From a checkpoint of a small mixture-of-experts model trained on Wikipedia: width 512.
Below are experts of layer 2 (counted from 0) of a mixture-of-experts language model. Rows are named router (the router's row for the expert), gate (a neuron's input weights, with its number), up (a neuron's input weights, with its number), down (a neuron's output weights, with its number) and show model dimensions 192-255. Each number is 500 + 25 x the weight over its row's rms, rounded and kept within 0 to 999. Numbers have three digits each.
After each expert's rows: a language model's description of what the expert responds to. This comes from a sample of Wikipedia text that the model never trained on.

# expert 4
router:455449450468529521503472532526509470480475500503482515485472496535526494443491472487516490471482540494516481478501480545553456517497457525501513523536491465453483469496517482514527480518484468
gate0:471546487553491464507512446473466521528501499480500468462536492490473484525483499513515449493499481513462495494513455489495526488485509505516521483523497460509473506475506516511519521479510494
up0:545502532532519461518489490488499509508532505479538477494515521504474519550532510529530478504503511520499502522533526449513519495506480541530468485497508518539457485484525512474503528514508499
down0:445506517478498435526512499492513493532499498508516497496521503488521491476516513510526501455510453544519542519541561486480502478456527510521480488474485484519519489504496505473540519507475475
gate1:520542502511538485461455475482478481485525494481482454524507498496451478513531528511473487483510519455476462489526580527463520461524494500489482474471481467528511483526529512489480474483474513
up1:561510504481512507503496528503469500490488492492513475462498533491499538512518519477534514513491485507477475494508493506474513457535503479495516493483532488512543489497536471516488489492486440
down1:503542567520473474462502512489513524520477514529469541432511527460540511477481531496508506516532542506482480545494521468493504495485497516475492469530446490509496421516489514498487518479472480
gate2:530519532542499481480523449468486497495489469499496528525493532520483490494502556494494491512517488527484468514544495512476513486506510514488535515502501499540489541476509519483507478496539501
up2:514522539514484438495520508484483504510529474510468506509485526477537489525499513502475505500546451501528458485509541455468527479497507510504505471500518496547486522507506532520512485510473477
down2:522510504537503456480489521468476514515536501466555466512501480547534469528496527457480476511535574493508511540472490476500492541448501487499493449435505520507502478468516530483496474492477457
gate3:529530540511510511503499481500511528519486516455521492523517505500491484535507538528517533502517476490519506484496532505449499509456501460524464456450498516495515520511514514512509488506496554
up3:522543529482483527492540472506457483521546525504500474495528514477481502495490477504464494462491494481468481485485542528483511500531517464484482494482471502532459490509503516484500522498508480
down3:489519535505526515488516532493497487552444495462488482518466482451509533516513530502497478484512517504484474535480515497500499475483478546501564516465509500498491481478520462466480494523500466
gate4:518526556526504484479491520517549505513520482509530495508498490509486456537471503503516542484488472502512499494506539490487520498463522501506505467537504539541487517516521543474463491487511523
up4:510492515490452503501497529486570544470470565470489523499493508511482480567489512482604541472484480505507509469499519495491509472525494509506553504506525477527503530508501508456465530485498537
down4:522517510502517494490502489532506487479521488537482499517496485537466515467545537470498505514512449534516485513550509537572477482549473478491480463496560513466446503474492510500513483514458504
What it handles: Coordinate digits, first names

# expert 11
router:474452472501504476535510506563509510493509459515498506504524546504526509440478511542517518479496524496471464490509485489518510528500513515483536491533543501495501496479503489510531506495469503
gate0:486472512461472470488499547479506521517499506508502504471546467478492531510483533471453483495478490526524532519520473478474486514482560497488462443458484516532514500546459510497493507519491497
up0:552536511469483477499456485502453549506478518469510457518516497463469483530511488506474491534513490508498513458492499490547514455514512502518496528447497485543498462501513528493474511526489514
down0:528523496504506444502479509499499477499503498525474472537517522451508576479533521503471491541437503533522487495534526508476490486525519489505507479497516530476496510543463526506470496513496453
gate1:519498540490506540498498454524496498500484530515454477488510484512480493444453538509495575532505489519490539522491531509509523481521508515473526476503481521495463522515518514482495528505517481
up1:543460518501516546516524459511509546475486510511530532505491543471506495495525558512512528493561495493522530515502513451513518500483495542542491515486510528521512506521511522510486527494555505
down1:490450492488502508479467535478511487454498497492525521524529448536506520506531450504520513515435484537514476499523507541461437523495516459528505447521440503494522489491513521531503468457505511
gate2:539520504518525523468514485507524498491516493490539515524483473489501507494516490515476569478549533540487447529544528505485481465494469512494548496462505548508460497510514489543480471483490500
up2:533507540523540482488508487508529505455483486509546525490533493510532499498505484521508534489551513533452508472486519508473513493483451509554492503509522523501512502528509507491487447460480458
down2:505470458514523496516524514487505452491452503476515510494456503494514517464495499535510516513489484536467454528515507496466484513505510494469492514512508460518531492530530474465558494537472485
gate3:521537510518496517478529536472483493484502525457473485494484502484460470524510490496488520506514479540483481518492486511502522491489486499534523480517474489500494517486501506509462516457546479
up3:539525528501501486508498466510520495528527484500473482474507457473517473500515506462467497510506487465504546509509540467470562526520554498471446496485489444511468532550508499483490496560501505
down3:548553502491444507522535481546490482469500514510484495501537505471451530514521538513506456520468488498475538506554500469505529470538522528507493490445518541507489471472531500535436510481512495
gate4:511543489509487460529495547453545524496458526481469463521515505486479541526489504483494567541502491510505519500528482462511486508481544489544462510507500555514516495491479476502479469464536468
up4:522567478525508509506512523467477476513485509494496471516512499570492515502500551463509456468528515530497494493503527464496486467481578511519501525526491504526550510542496498459423488467547497
down4:502503490522443482498507548518494521494490513498481477501538464516517537514512496514483488525489509486523510434488499507525515507456504488526538480476513510494465554526450476496472498496502503
What it handles: Score digits, biography lists

# expert 6
router:486440483478538517518497522514509488483479515509482523486480491517514497451487468493530502480471521502499489464524471526538479515511478514500521522541483482466485473508503474531538489527486475
gate0:486552526501469481494516488488489499519568505502486499533548517464480488508499514490504510492495475514525479460497526485457503488536547484494503538485513491555446514507493517500495488492498534
up0:504520497457523512541531503446486484469545540509478489547514487506502480483492519519460505490543485509533494506473523491484488501527469503483523520508512461491516481480532544487482473506469535
down0:521505522486461543491512508498500520491530529478501457528469502505505482456549511541483473497448485474521563498549530517477522553524505499503474483538499512509546469503450472491530493472519493
gate1:536537504509522474554546481492491486522517528539506503535568513514471480487490482475522536527522474499514519508463509505479481503488492519551498499453484524558492517544518510474491495499527536
up1:534465509545493478492469472468492510498524539475521473487519429494478506522505525465523486523508465516466503515522516512518534514516509523529496510506561505513518461467535494527507464537503529
down1:511514523472473511499481476462468533525503511486501519507504516486508515464522498492455521471519497529541526525485543481509485523494478497479470517486508503503509512538525516539513499494551505
gate2:515479516484511487557474495493518547478510512533470474531506511442515487476510491523479494499500504484458439493496500430488535480514515476512514480457518516586498518506460485496510570510486512
up2:495496544483521473483517477510541459489489485500503478491463477484456502502528511495478534511482453479456502504536506523482567478517551485496500492501492506540450535446472512509504459489498492
down2:544496488518526526473551484466550480528549495465523472505488529495469523504488467490485508510465516522506508548491510513456460501465487497489487497456537529517523537488458526507533457473509469
gate3:495535555524466508517527472500492507504523494483539506471527510491511515519505504485477513467541497522515498464502545474491492483513529470537505511525520511566510508526487492511459497477481486
up3:549512483528537465491499530466504505494497485491528538456520518473528516567476500550547461503502536521471532512482502509521497447493486504462512505485494543508502497465511506495499533451545473
down3:533488510553476511473513496504444498479492473510517520500538507523484524501480492528492467466494531543471539538475462445509483495462526485484482489514484526501513486482486480522467520496495489
gate4:487493548523461496490503521459494496552509520522506501552525462508477499537486488497500481482504491494476484493475489458495492476480547507505510495489498521511546462510522480497499508524489484
up4:508513464503485498530500472482505519518473504524486488469464471491453438539498498465476522515494497502508534522515494492456558484502520473504495491506477465506483458473530522432463498513503507
down4:511479529521493466520511464522512478477499468489477534516467491458519501487498499531496509519542469468553495499544489496502493470469530460512487474497527522485482456473491497466521565469544521
What it handles: Digits, commas, word completions

# expert 3
router:556535534523459505491516518454489500492528527493491494511513474463486513502508503516505515509505478501526504510530485454508546491494581460547510488495496500503497509505480513528503504501523532
gate0:477504527494519500474475513518491484553450485482527500506500509478524485496493504493519535487548511513482508505569531502493483478517499505496467504458504524531491532506494496507467470488511520
up0:463519480488522501494475524510475499509500496508490497479498527497496505515527528517498528493470499461508500514548509460522492478506472502502468491470514509481494497485491438510479538500495503
down0:488530435474523506486531530487535499498437506528513532502519542502477485508539461452471494496493484516521480478513491490542481479502474506468490488473510504478544466504534500511558493528485562
gate1:470480540499478481496486506493536491560508494491511541578501533528491468493521495521488492489513509496516498533489502494477504508494500532488457484477534502483493524489478560476475550505462512
up1:525509530478462496494541474513498498510454482478504526506521516495507488502480503476546494527485509511490528475478506476487481531549470502517446543482535509521467504494522532429446518587478480
down1:519541530482506478521475468512501564518538520509473490519493518466474513489498510491540465488509477492533478482475524502517510468509520472508513487534507485514478514539478463506489525547505494
gate2:490489499516474481490526493484538535581500486495537514531513475531491466518534483470492526496528507538518481511527535546512530533452483516506466488477532508499504535469500507460492482484493461
up2:512500509484511527520495508413509466537492519521452506548578475525550474517517466521487512487493546478496500508495519500498507496478504455503489489492501480501532479545496517537492551544537498
down2:519523487473531506540524560471495516505465498497467546518481509503532560468508444489495471514511470527455477550505510487521563533505528497518488504480505513497494486470524457466483523516501476
gate3:487489524492518462510493515490509481525438469474528496496493529518493506526548520538508501508480469502477515522496505498515515503504494509470514506508542495506514529496500476537478461518488501
up3:470498498485509563506504486486500498476494482515521494502496514482512477482529500514487493473500456499495484497452462477485499482489529533514468487526537524512514505478487515509467533564494489
down3:488493532505480488482482529529466531487525548546514514494522529485526530513528469564468505507506519510495485485479512503496542436520468508467500511503481498471495478484549472517474476473512478
gate4:499477475490483494494453465518501506496502476500515476528486502513512458466503479506518491524495552428475503496475533527508490519474460468456495498467536511520509499491529512490517544480467509
up4:517489480494482509477475481495536514487501492474527524449456519512527477498494447476486514535461540472489479489488524536495423510478468504454507477428543538525489499496506535481487529460474516
down4:525484529446445516466452553499466489501480489505475518548507509489477493528496494498533470484499525466456496500470496537538520457472458481496520510518485458462524496559493444458509527492504467
What it handles: Space before numbers

# expert 7
router:544501534544514469502469487505508540533506474454516510526518505500505500496462582518482470505504505471511523521512490473480528492490502493517470501520535521544498525487476505498512515516499515
gate0:535489551504470522501506463462542506468520504487504446539507509516510480526498503491531523486541503503511477434518534495524485458498522489510500446524525513472474498463512485482518528532525511
up0:538528528500499519479477483533522487482486485556532472547492495482494473495538460508510506458532509483465468489461502529528488504511527508506527458459520487473472512494531522484479523491516520
down0:514495516480507474531498508483566491500477495457504507541526491494504494504497494534509473485491497513483465511469470557489495545510503508524510483512466560499476486522463467506526485508501495
gate1:496451541448511536498485487511530493483513511485538484517507491510472478583544511498510541490497472516453483475476530488475500508504475467501507509479468462457501505503483470515534481417508459
up1:476448469477525539472494485492492523468509538477500515521482505516529527543552512460503539478474492491479461518493552525454483479510498503497544455484491516448481535497455438542491503480524508
down1:470458491472496525468519479500496494463468492538527442494497501526501479490505500458483498490467509523520504522518519465513480494508509511522503500484504470521503530501499484462484490500472540
gate2:510512476512449487507494505462537499485509472501503508506531477500520491505517507483479512463490488529489486479523526553502486465500500550513526502531517528523483500509524490490506512515459489
up2:517551496491483528548490483457517510548494503515539489519494501515512530485519502498503500456488524485448524494512497533478474473489477569512540521525510511564445497526547485490509470530490497
down2:528491489494521514508513481491504489463544513495496489502457477499498489507500552511517476477468551512482448495496529545460456445470487496487501545516531480493468518481528521547541504522449485
gate3:505494529463429534515517525503479470488524500523491524475549469501486519492511526506497528491487450504513504479458508479462529495552515521442516491476510517556461527514533489510437509516488492
up3:492500546499500497539521488466515454545469530543511502490494487513482500500466496511494496528483477503485534523485532519502514501529508476529498522435499471549485531488521498500489498548471432
down3:475506488463529517507501477462483562490478492515465502513510454462506472524498501482487498486465483466427448500483488540488497491448528505505460507460486504527466476499490509516511531492478512
gate4:505508457457509493498507494498450491489485506522473531528447462507505525549509485504516459515481516466494466465522508467503521467490459458502449503479492505529517502482538522507501507497554523
up4:513526490516483486499487514525523484498517517489480473470476473498492499459468470552476503494514497527495496456535476472471498470524533487567479500491499496482501512501484538455503570487475504
down4:460476471529480492450493514526529496494473484526483538507454484528453476503458508526463519497475442500501504449513505526498493486482486514514537480484478509526486457489546494474450510526546495
What it handles: Word-start fragments

# expert 10
router:449521467467497511491487552488496473520471535496490470463511509465513499476493508512541560476501563524510521519520527500550481484475452510516543486489557484443487501481544475478497458478499491
gate0:488479508510448527483525485518498498541526479528523508531508497441474532502510479523492494507502452477487508488452497509494474494517503516479503518488514514505474506501477493520478501508508486
up0:464481536503468492507554527530506533546547483503510480539514495468493535477506513485497510500523495501473477467496509483477481470515513510454490455481485514490505483520479500519463505522517483
down0:471456505457519542490510462505519498530538497498497504472505461482469521473485520451458480465517519482491440458472454498541506469499464509452519486450502472499536471455536536513541536493522470
gate1:512479485520488501490489505486493602539509496481520532502509523490432523490501549463484484478477481511513544515534484508503479485490514504495478515490514492495469497528440497514503521495538506
up1:513472488535478483522524488487500524518485499485505500562535504492490458496536523538566499445495433516479452488474476518488513520523549469496475477491474530500513515480463497532484518474500494
down1:515507535490524548477457531512477495513492509488515509515500529472507483506498471469521538512482544531519527449493479488482499476499519474522489533543505484485510503480476515510521484468501515
gate2:526550507492498491490503492443502494496492528519501544498519509549482481527517487498472542487511466473522481489490483512443508535511538526521469499441444532520509547496456508513507527491519540
up2:500487511526514479432491492504528539496497518532472497505527477489469503513524482451453520506492501515505478508479524504496502476469479486504465503493479492463477473512486523547498520517513491
down2:531564496538491495518533508489493437504501498475513497493520487508466489501534539517503521499507462497499502482501501492496515485426517483517544475467453487497495533514498520475463491499537525
gate3:508490489541500500479554484461457475519548484440517533499522514510463503515490480500482478497545473506491462488521507478498520446500520503508509496488476527502526504522509553486469464503497530
up3:508538560532506490531536486512505503492549512440550526500513554489504506515510502503475442499534485497477489534485506488483513492473503485523507495479508514474498463521493549511457483522484500
down3:521535498513524509521499480488489478495534463467502532465486520460509440507497496464539514534487554485505509481513536538502514479533500524486506491540477503543516484507555475486520505524513492
gate4:510494474465516509481482482440490456508541475510502480520522536480494486516484516545492552499480499484528528507473531454491458526463526460505480509501458496505483535492473508473487461520497489
up4:505546481489502481468503490455463468508542525464504467526492532483473480484479451541477524501469504493509501486480525486485493513485549471536508486468510486535508518509506489458490470459539485
down4:501515496483487503502503540500482503524501530508493544491506514488473489511506471476502525489489530523478473519489500512486509457472531496506556523499512534539466519515470490487556451500514522
What it handles: Section headers, table headings

# expert 1
router:511499486539483476505552520478487492508472526494510507485489509482476534446525456482492533498473526492498491486487506508463433519509526507482504509500508497490475473522464479532477547547508502
gate0:492536492478519516517508537472551525491485477499522534515499510526495469549500511506514508499502527510522471487495550485491552489514497484490504454455487471517515458473516509505491463456529474
up0:503530523518539480517476565508515494440484484498508503474510493505466479509524499521503513501521515490466504464480506509520518510494494533496523474485523484534490484470529515461471479472520495
down0:520507526501509489477482500515487496441539488488481514524553450496480492495559508509506510489565480463487511476513501489502482487519506510501537555579447520506485448512520531492530536487482483
gate1:514501505488458528546486481512478510559468509502534444431511496457470467515479501495500506515540518479484470525494470515480492522567546523518511507546484512527544448517474481514490521530526520
up1:507505495491478551516457520519466470554520516502530495452571502464481473520473519517521497498589490494485501511524512506483484522500515516525461504509525512524538473507499493490502518540491514
down1:523488543544491481533488517470512456509482526529500494493508490507573519513476493480536434514436500496482505515539507499495492470521508507522485458517538474465506457497473492512447492482524467
gate2:516528474539509494481528465509480502499527525525518452525470513491485490482477490517465525528497468465491476516499523515510501431518519518515559483481494484503504471510461502508516518503511494
up2:493514462477525470496476473477452546509501533478493457482515495469495509524491470487490494479498490460503511491494519506487524461519519454459530520511527475546464477503464497514524497500515485
down2:471518472465485495515514557443474528521489522495496480476468541505508501533467456491500517491539499488509494510528540498522488514449484464478508494501494499516508506507518499493543524451451479
gate3:489496505513476506547517530503499490501557531460503533504501482499508494507531518488528539469501468489482517545525498511491506528486486460528483510479525492541545455513532510521489534476490514
up3:509472487487473490548530530508479505491537508475463535471523516515503477492491480495508493485496469509505520512491468512496516499510485444494454513451517541540493469504489485511483524483489502
down3:493493524494505510475493490496467520498507509498484498487485489566509511504502515479513485509480557481471441499466506514501468496506488506502510487523481471516505500476513471536508504519460518
gate4:544484526533466484422511499504504508509470549514518512495513529492472510507498535494500494492520465538504482478479481514470469520494521523501498511505506513512480548520507509491488495460495467
up4:549490520491484474468479479456490492485475495490504492538507541529523436473491516504529512495490482540548488517534508487461477524488514493532514501534507501516528508460476514505468493515510510
down4:519466526500468502490539532514492515518458479521527473533501497476501519511546508520502470495496537511504518491493519550487462493474484538541482486486512492524493448540465479513491483510545466
What it handles: Infobox labels, taxonomy

# expert 9
router:509485465491483477471532516471494564478504458530513524531497508497467514503495491457466530544514472502512490543463540504500529463504514481453513496515532525500501462509486523500520485467511489
gate0:490510511493522498483530568439484464509503506489464489541510491489514485514485523474517523511454470573486573472521439517481513459466503501528481499508493495468550547532468509476487533513441439
up0:478531530503502462469530526468493489523537529477459461533518485493480494494506495491481524463508522536511533498523485537493484444500521475504487515512465471482514550544461517519496546490486502
down0:497499482496498460490506525524504480486492507469530515540523493504490534471482520532520537446561497492481471495494529512477518484525479467462474488528523504511495541501502459525521447515481518
gate1:469500531524469524466497527487564452490528478517507507464505498500444545488476463526526517508502534470517532483544510459537509507503486468508497503535510499524472514515513457502464509530510519
up1:487507480512501515473466509512555527454478510556481487421455559492542536495540462500523501484538457501545541456552513481493505506520484496519489472514472470550468528514492510507468512530495478
down1:493512534495481536496532514492494486526513509495516518483500459534523507514497516494579479526529538487445488493474472527488508523519534532517489517542509512566486530516517501518524530503463533
gate2:515502517509495490481528560518534451501506526495557490488536469495495460542495509489496475512498491499560548503532505490533521454464511485493506507470555485462513493477501508495486480511459519
up2:530463482492483501497486531526563482562530488522519456521549495501519499529517507496500463510511525486542479521531522499498527527470500466489494506482505504469530493515483507535488478476452514
down2:509488505501516516494508518502487496475505489499469437470526485562479510471492488510513464514483528476497554514517469466481490457490469544448453532502470514490497496506492452480525524478478523
gate3:494526467513530529501480485455467502483469518512474536521518504467449472537515474518525501511471487548475497511429504512484519486528544514481522518493443488526534518532491500534470463551492502
up3:449517492541477499494511498472480490506500513496469527490502548484471477527500530506506515472459510543454513541458487500477502497435530499514522492488440472528535497517489460547477477504494511
down3:507556490485509511512527518499529507500481503507486481532480462440496476512441436486526486526480529520484510509495490505501549506524507509511510515498485446480508541517485471438525490508478519
gate4:479494524494471482535472517513485506476526539508545493515521514517511468507482507536489467489519539473471516490516490464458515439467520510524517470518521474499524524504476537477488522504518534
up4:495472523457484486581434489522502471485488525535513486566522473499543479494508530526474460494500528503491520509532493465431496481479502497462469454508480499496541474543497519491480482506517546
down4:515450473515537525511471528487496484481502540506523478513528494519492517496521495425524468525469488496501549489515531490504503526506458494505521477508498455494501510460427496518506527474490524
What it handles: Verbs after subjects

# expert 8
router:475485499487515476498506494477495526500505510473533517492471515516507473460511481491494497526442484473513517478459464543546498526503437510486513512500471482513536477483477478494568440474507484
gate0:560513493484528499489511507517454505523490536484507465477523480536508525485509532479429446481536462515504513511561489472536489512495532483528498486554530486487479489489493440520523510500513484
up0:537520494529465530539517460485488474480492490497519523507488463459517528521520525502469488470506517495459479529484496485491503490540520493541483518503504493474482484516495435504494487520519546
down0:531477495488479500542570485517462486509501486530492442532477465504497476503502510523518505503495498524492523525534524520420520456487486481489529511481464513506490511453497529522508443453490512
gate1:548518485481490476523537523488483524523505524519465442551510506515520483516506462501493504498551488517490537507483490506484512459481504493525500504521453514492493510516469538502481524519499485
up1:512513519554494477482488493496481500522487499487466488483483497535453479508484495474508504543555514475530492512484562505503522494504517531488469472557483502524468536490489487498504487487514520
down1:520473513459483488525539516509488470443534561505515531529529505496477502488485512484521501518578516501501522514532507513509457504529480510512533493527506495517490522453503490461506492456472533
gate2:498518518495478488508472497521480490504526514494514450517499544498447508559503519490496484502495467513498508551511505480449485482456530516475496470566499546490525475469499514513476488459507513
up2:480486522515517514481480476517497505534559507486534546483481500486481465506526474527497495501515501479517495472546534503481503531430482480480522501499490513501491520490491512466498497493471507
down2:506458506464469483439468493488532450489495516470497505519507465503482515498526498485502516534480508494484505508498485506484518476446500532500507486501501529508495483498497513498502476511492484
gate3:511522486515499516459502516440521506467492496433494533502495576493467467533481478529499496479474497489519504536509511514483499503514508459499516467509498490504509483527478502488497500470522474
up3:536491501516492505490508497473518510517502509477482486509496538466485479526473491526477521497477515523497523518497500522448499479509512482446489470560513504493483485515484532516503516453530515
down3:528460461501534485466488482523513487475522516501531485537500451560485511527457504497549529507482494486524461571529503474487508487529506488496505477524498467494514483488528498513497477521457530
gate4:522482485496478461488505527437469484508535494511471526518500457528495478544516499521505533499517467509531461480505500511505533509481480484512439430493507493521484498499445510504498526531491504
up4:503490491501504478492533511483503478471550503499475532479515451518487521563540500527515486483464441484544470434489507504501547477506465467528480461523465496523511520500485511543477532510501504
down4:481446525497515507492479490506488498506479485529512495503499478515509487501510502472501464498518519523510487512474503515514494482496458540496505469544502517499517507551573501538476496508471519
What it handles: Units and counts

# expert 2
router:493501520472480509496521514516484456517505516510500504509528464506515488534507484475512474485511474528467494500457511522451474525507491531480480504461460538493498520481462493432473499495480475
gate0:474475518489491509529502494523497500473514573487482433511536497550457512483514529492479475498464495484506512496526524480499507516469486484517468518491491505477505515458533467542474496494504487
up0:495498508517503489497501511510507484489536524519527442492493499541478514512482502490469476476460489483498518486498510470496499501499490508477508516481487504483519541471505486509507497472521490
down0:502450502473504508499493519550495485495509568535486498481516474504506487507529505471449439484507500543521509493492523466508496501514473536493494532478492492477537505473495484546543515513421499
gate1:528485490528549535513474459461505527483476496467479495497499452492545480541501492494469500523540445502506520474467484504539528480510517495466431484470467493515554527504486478517495494476535502
up1:551490460527491504495505450521476516481479502502484509488482467528529500505523475472464534508500473521490510473492492522514530519526506547485423438491480449479510522514460512490480534480503489
down1:544493455532524484512449481503484534507482508460555540468488503513501441484558514497485521491520496493500538480484478528486482483476500530457522535524527445462520528510502512509479481532466510
gate2:543513475511505490513549484485532497484495498462555507508510497517471486479491501482517579502509499480489504552489520511477478505529526508475492513499489506473481511506496470501469489464482530
up2:507472494481497491463534477450503494523427522444513522532509516503499538485496470430512583487520503495502492559502511513530476495509467484460520505518481506483492498499463465495485481473470504
down2:461544519541492517509502511490526478503512475538508540487522531485498548488453496513469505532505540490447464505502454479504442507522510509550498440508503461495454497486466488486469529499513465
gate3:520508510482506518474487495448462501488461517465465488488450530483508497519491480496542569464508489526508488503495508548522510506509473485496505497487506440506482484508517502496498483498522503
up3:484505511487501512500483522481464513513460513441489493442437512472500499492538491524499533486489492497484488487490528530521508507479526472447509492473519471490532503507522510533475522516541502
down3:500446489483509514522495497492474482492500490513474485535501528466534497511477484474517501519512476475501505447453542485507508509509488522469502530519522470507478491475514519513521475557490493
gate4:544486482542523483524499548511484525536507507448510487512514490470512512497484514474530594515502484511516542489459544514510501480506500477477523506526502535501472478496507514507470533507473481
up4:506471476556489459493517539519498505483497504485495533510532460482538516465484488484492587521476520503516471517505513494496506510474478492498522491503485543492502495524479526470486530493507479
down4:481503480529517532509498507496515509512484509506524522485490508468506463497450545518473527509518520509428506506476470498501440486474506480529508498542472548498517518478490477512482516514473480
What it handles: Opening quotes, plurals

# expert 5
router:472572504494472513537499500496509454523532556509498475505493502480464509512487455504530512502490495511512494499509491540493491519481545510529496490494482489521490482531523514453467512527495472
gate0:512480499541465432449525488502513518482501529485513519547518516473508518539462478475521515506506458493490521534473520449462560499472495507451504512500504482569520511476429496502551514512486511
up0:499458490524473447490489540480487483465530503508514514512468518490534518496509507509473530527493473509491505465482512495524517518524480481515464468532521483539485512557462502488509508542494463
down0:495484456487497479510462498490475510489530508515521539502498500544525494475493468481472517522460514508526482483518496487535491465476478490530488513433540495479541481516481489486501515503495525
gate1:479508549526498498485487479534500501468536484499532482502506482476539485501537487503524527476505493523533513496494482502482502491535523508487489483479564499468512512526521497524492519490519553
up1:551513496499505447489483463458504542530504481489484517523496531522491474494478513486530535478459528529455505491537492519511499479475506484511526520512543543495495501522505448470502493480522513
down1:508495485505525469499472434504479469523515527473494457525537494482504453491514448521492497503522517544524491489501460495479489546498513542464581491498539521499459531492508492478493506529503531
gate2:547505522499482510476520470485503496491524492541498456455472488477529517507509485482493459523481474480512533501484460536545533485494503515478506512527543525534485508486482551535489477519497474
up2:510456523518481499493511494486467494494492468507485462474488477509471510523504479466517480481471472520518520529456511515458499497487470484503545480500519513502509496485456521504486497473507488
down2:496518458540460550490499497510462539499440487507481463525495491480510517472485472517439467516477465505481529448517498492532508542472510457484542491477494491476516524528440540548504531471484489
gate3:508502510449520500480498456508477525503510498488468539486481519510507540499505458472520530469515496524510465463519548531498513559495528451523458524480453520479500523495518504516512475502535524
up3:484507542498518505537515487525472538480531499513490526520517474481524454494479519500510465504515521477498530492473464467452568469504502490463516478504512519511520496504492508524485522528504531
down3:519510458490496527498452510456520464571521516493499514532513508468460494502494517476468505491481490489537516453460484467485482522490492452462497502471501477502556501526523443498510494524451487
gate4:498520501518472531499517507515499538452490476497499481506513501445515497526501488529490512498495462448509495505516515491520459491472523456483512459513521481466499536515515579534507508503501497
up4:543510522514506519511491452470459527479535455509476491484501483554486478530489537497558500467508496517504546503483484517483499513472552502491485534560471537463494501532503514487521461495489473
down4:481516525501478517517491530507461505484460481510497468454546515475507512537496490545466485496488513480511470440483448526533474504456525482488507472531508484483490534518438481520486510485512442
What it handles: Name-final words

# expert 0
router:472512494514564523490485471506475484495468487521500493487514514547543519563494527486481476467524531480519506512482497491474533475515479495541516471505520460562514523523504507518483524531529509
gate0:496505515472482459518532461486501500572484526470473521488536482491455482534497511493551492509538537497525505487510468464492505556471496534502495470560496495486546502472497483455523486510501547
up0:506516513458489462538526489524514479505497512523513554541558475494490449545492536510578515541500474510499429520533521453491477560529516526471469495533477492566506511504498506508517535508486531
down0:498497546486515483487475500507512515505524547510525546504475526511501509474520481510541535505534515452442541480494463474513525484511533540487494504475505495506505486470522470492529484522514509
gate1:486532533463493473577486560460486550463466457487516511527466471461536489504527458489496524529503473550439467521452499451485465500494504498512482489458487474524493507508501492481482463516547484
up1:485503503499517503559475530502494543482492498482523517526478449502509513481535455519486508469456538508465509479476474448512504486503469514523491459493456471473495509526518495486512492508502459
down1:505495488537495486514503487500528514526489491524461490506493524548483498470504532534526548466522502477488525462461509459509487541478515536507467522455514516532500509514447476511513540516500501
gate2:500509494514491561535490490503467486483492467497443492506454477478496533469485538475471561482491462509463508525526481512446525456477511519495419458504486527524518468506495534528522496526538483
up2:526521492553447537497513489494496541506498473486455450497517501510444538454477479508512507537531509484476470485489517437478500473496495489500513478508536485497544510476507491534542541515522465
down2:499509499499481487504502516532491471483470492507479483519492487525471492473520472519557477492486524452543503496506505510474492515512478523499486519502508493486469503542505506462461515475487483
gate3:501494518519503519480527525484529490524485537475508490500510502476501519502512533537458444587503500530500493535529531500504494498550530471471492497514538525497532520517482447479487496541504483
up3:473487492489550507507535518528498503503436515514471477525527500471520533466511503518470485494501475518503469521490497471526508486570542479485514498488528510489499480511539451478503509537547467
down3:504491478473473505551486467508503477474504498512492490503462445464484504507485485527504466528477473464437500492495495527484506522497474523494491477501527501453518491498500463459440541517501502
gate4:484514507474437525515497481472500498473498535441488462507522529509479428480533521502483494506497527494471541450534488488495497501482500524492506483516512509489509557518472511509504489526476559
up4:502462533540482492461545549510475524518531515489513489431473483478484526474501472510522524505486457522479524538493515509518512478560536480468503490473543503432450466474505498490471502519500484
down4:482492497507470503480507523471491476493480447544490482527522480521486492498496512501519507465552477491494494531491451518475455527499480482504459464464520475504499525498526515496518528542483481
What it handles: Determiners, table separator rows